Weights of a small mixture-of-experts language model, trained from scratch on English Wikipedia.
Size: 8 layers, width 96, vocabulary 10624, 10.8M parameters.
Experts: 112 tanh GELU neurons an expert, 2 picks a token, a sigmoid router.
Training: a variant of SOAP for the experts, 230M tokens, 3733 steps.
Below are experts of layer 4 (counted from 0) of a mixture-of-experts language model. Rows are named router (the router's row for the expert), up (a neuron's input weights, with its number), down (a neuron's output weights, with its number) and show model dimensions 0-95. Each number is 500 + 50 x the weight over its row's rms, rounded and kept within 0 to 999. Numbers have three digits each.
After each expert's rows: a language model's description of what the expert responds to. This comes from a sample of Wikipedia text that the model never trained on.

# expert 32
router:438459446496535558521527539499431425620548586534519480565505476525369481546498513431477457512431517495596550473511476489438539431467393579468435429469469575483536585468553588485566498472572463548520515518493506508526532571563438507445542470452454484570476575534486506478487465570509424568
up0:418474429492468576446497440466396541458477493529614473511465449485574534579458475492497598542473519523509472402438486604645486519540507510433513564505621411492525506431527413481461488476486515526487476502568501499524552528455504522496508464579463446523456467406460514517497446426532540435
down0:443473509447499594476510514486500513563429427427485408528425448595510548561480477551527534471467450496445409510438554532503436480484543560478568554541454520497503561581510438448493593504427558510499544550560506449437449524497500397557433414602550586402487516490481520544476464517460560493
What it handles: Sentence-initial subject pronouns in biographies and narrative, such as He, she, it, they, before was, is, had.

# expert 29
router:507537464498462549543559626474490467592416478551609456511423468503519514534520536459570525543416593465439585514505442474531492469471520570524428449477454582525442460471509562498494519489481445560486547574481487396551505498548464531586572491449418492483398511523595472518468427542533458458
up0:456535458478464573521482468524452596483508495487536457506484448455475446506566462475506625484501640530509389461448480585559505507540509410477427510546535468467548475422405494513471554457554485475482547627509501469426530526522559496502464480510574525485506491457366451524567527513616543498
down0:548504520489567571467487383467520568517453435467459421525480530519525562564492478561459476460462370465550420593453529562554507498426489503480485542536556480417517522570501584489474629472475472477485553497491496514477522492502480430581393481566497448466520552450458622539548428525483463448
What it handles: Full stops closing sentences, including after quotes or parentheses, typically before a line break or The, He, In.

# expert 61
router:533541426544499579471571598487436560535478553496465562463447442486492503610476569399594409517548534466532561473470498464463414473490518507486456469492486494495465542477489566517478497483480537561499533522462416536498603511517403454578484449516431448551560493549643508428480442532471416484
up2:527519505596497419610475517462489442564530543508510517435492553479534486509527543497450558462518588531655446445505428540529524435495521482561599496484529460501524455413502471454408485565515551447574448530441519422550540500407514561441461414462552480465501406584521533523493510528474502425
down2:490546455485537445482570484525590456567459387447524441517607465625530551531498475552561494522459482403540520479510535521473486539498447437526509494510491508430485564563420473510486423483487533631531594444509439527524468535537423483599471478534519528404506490523448438514490542431502605545
What it handles: Commas, including merged punctuation like ), or ", ending a clause, list item or place name, e.g. Somogy county, Hungary.

# expert 53
router:519544493481474533497534452450468400617503506522468500546420485556442520658489519411574473467468551474491503451529555525485443453469483599546452555396447497531495500465501569577482463471617459503518542592498453450515489534592441521510471450546473538567522473499497593417464516543464451544
up23:450491413514549616481469505593564456446471522466504544445532451501484466500438481531486573514538497430502478431490502458515494563424578541522460396467498461430503546516564567567475511507497457492455393515564601503559476507577579526494565443514486474416577529583483384454483490558554556541
down23:444488497484455475438458564478522533436621476502481449526484400490592382467509507502521564563459499507494499528481464550631476501514564551480456478477523416413393477511470444509466512405472502492435493515545456554483611460472545547457564552456455492461548432547492563556514475516584488599
What it handles: Single capital-letter tokens starting a name or word split into pieces, or initials and acronyms, e.g. R&B, MRI, William R.

# expert 62
router:457534434475500547536523501422471478562612490494580515572500486546439437529479561444491535576514515375488625529488528512507446382528444527467462462443450479530434459463461526449486552539513467510533487604447496506497468489429502534565508494629455550507471555516597472427517419560468479558
up0:559457443456455460463484466528477544482583463510558488613476493513507506485506523408533492527515599615511470478461415605562512587570575417475461453485592429533561510429416439485519486529495490396579474508473543505491566531525525509499432435561534533570491535553451454497556462485575543529
down0:501430486515521520531551554463450466430487533452483491435451538519564506526408516508518465458435354496497414536491519507449502400489498463429520534481486481470475595512587536403523458521416457513451558534557522479500415486483499546612434507535515636491410540420508477516411441531526491558
What it handles: Prepositions as, with, for, by after verbs or nouns, as in known as, confirmed by, a shell company for.

# expert 46
router:454503499509517538448483426560443485564488600587482486508403416531553488560572478441476475603426592438571490388454529476573451482533515536488489418462405550539434498406459526537555494495537507484532459568602525453507496579523466482575491523522418525543473517542511536429476511570510527485
up11:512516528373526573499466489534511520453445564527500543498513431573479461564604489451403549527484452515491550495501406471596485514455443448503437569480553400427381485476553449559518504491468599487485560509536543512494434591453462481521545595551474447494555479549450500531476416443533495460
down11:525503599456486470549523463522519457499545480552482398529603529413475565518394507544559465461564565554423518472473552518422538514536488527505498430578518461625495490545512552435487621513573478554487538456468454400481565451457461540481555496480512545459513543463383544570509537504488547537
What it handles: Line breaks and wiki heading markers ==, ===, at paragraph ends and before section titles like See also or Reception.

# expert 41
router:556578478406446557493494587545410436578528541521508524489466563586428534546491534463479491586536593456574456442521559396528506402504463463452524357421460455503468463457497558527482527508548562464519554581489459479520472543547461488593473523489559449561485516518526522468462457506450439503
up6:517471556469508509438492536486479525482388532513541547568542407416430506526510521447434503506508539464447427489514407596477515559488446552484593594509536476504504523452561577518571517422466515562529478437520446506573461595476453607577466502525553512468525496432403481459482453493479428395
down6:421497480546504358590492515464491450558592544506469470419528511533512463550546551488537552514588516520577551515580577485556493530489526445533413376500481505543513424428422469477483500525523450404441548545505548538524552474478472494456548524499520496525480498519536473622515607496534491612
What it handles: Line-break characters ending infobox fields, list items, table rows and headings, e.g. after Swimming or a heading's closing =.

# expert 1
router:548484403496521537480543578483480439570501503516600495568445455544441527433415468547490443528495535449518523511575556440529459533498464531546473388449406484459460457502529540560503600479540505538463642522541463569484589519448494466501469534523478520504558484545566585427444392514487500426
up0:465508402500421557506537467519512539463535380580587440532495504540543496542497552451431468563477511439519466495504551587506486530494483381356503469523543468534508550511519456462477496374551438516572540567530557452448515499480470564432418478523518507547489498575466539453489501475449516371
down0:508434472589478582444622458366487568479498479426496488509510538519556497584513514534506571457461501532508472524498502605503498495443475495447537544602491476509529556556501464444524607421436488473538500499474497444450440511582573452449415507514560601518440486455480550479507510557399505420
What it handles: Forms of be and similar verbs after a subject pronoun, plus articles a/an, e.g. It is a, was removed, became, could.

# expert 56
router:472514471492491473555485519418451450510538486583549498571480571472406419515516585493615457530445470440616513510493488445580471499432519568475491470518408469456460541426468526466572521448569512465426540507536443518583420503542409550566559468495460492563465597539526520471510510570502423549
up0:426497506462507502480417437476437456471528448538552441459465515410497494556526596570481622524435595491453510513520449573508464528484560431359470483515473359499509530491509468469463469474532475436445452543554469557548421490469511571508503455517431438536467470505548494474368534515540487451
down0:547461462514486518476516399478441541478505536490495524548551484479493563511442544486539502484452484503509546535524571441540559469464491434434497580622423435445490485466502517503441559415465500500496528491453499473531457550485481438607480556538618579470390435504403432533395440495456564392
What it handles: Slash separators in credits and career tables, bullet points, prime marks, de, and accented or Cyrillic letters in names.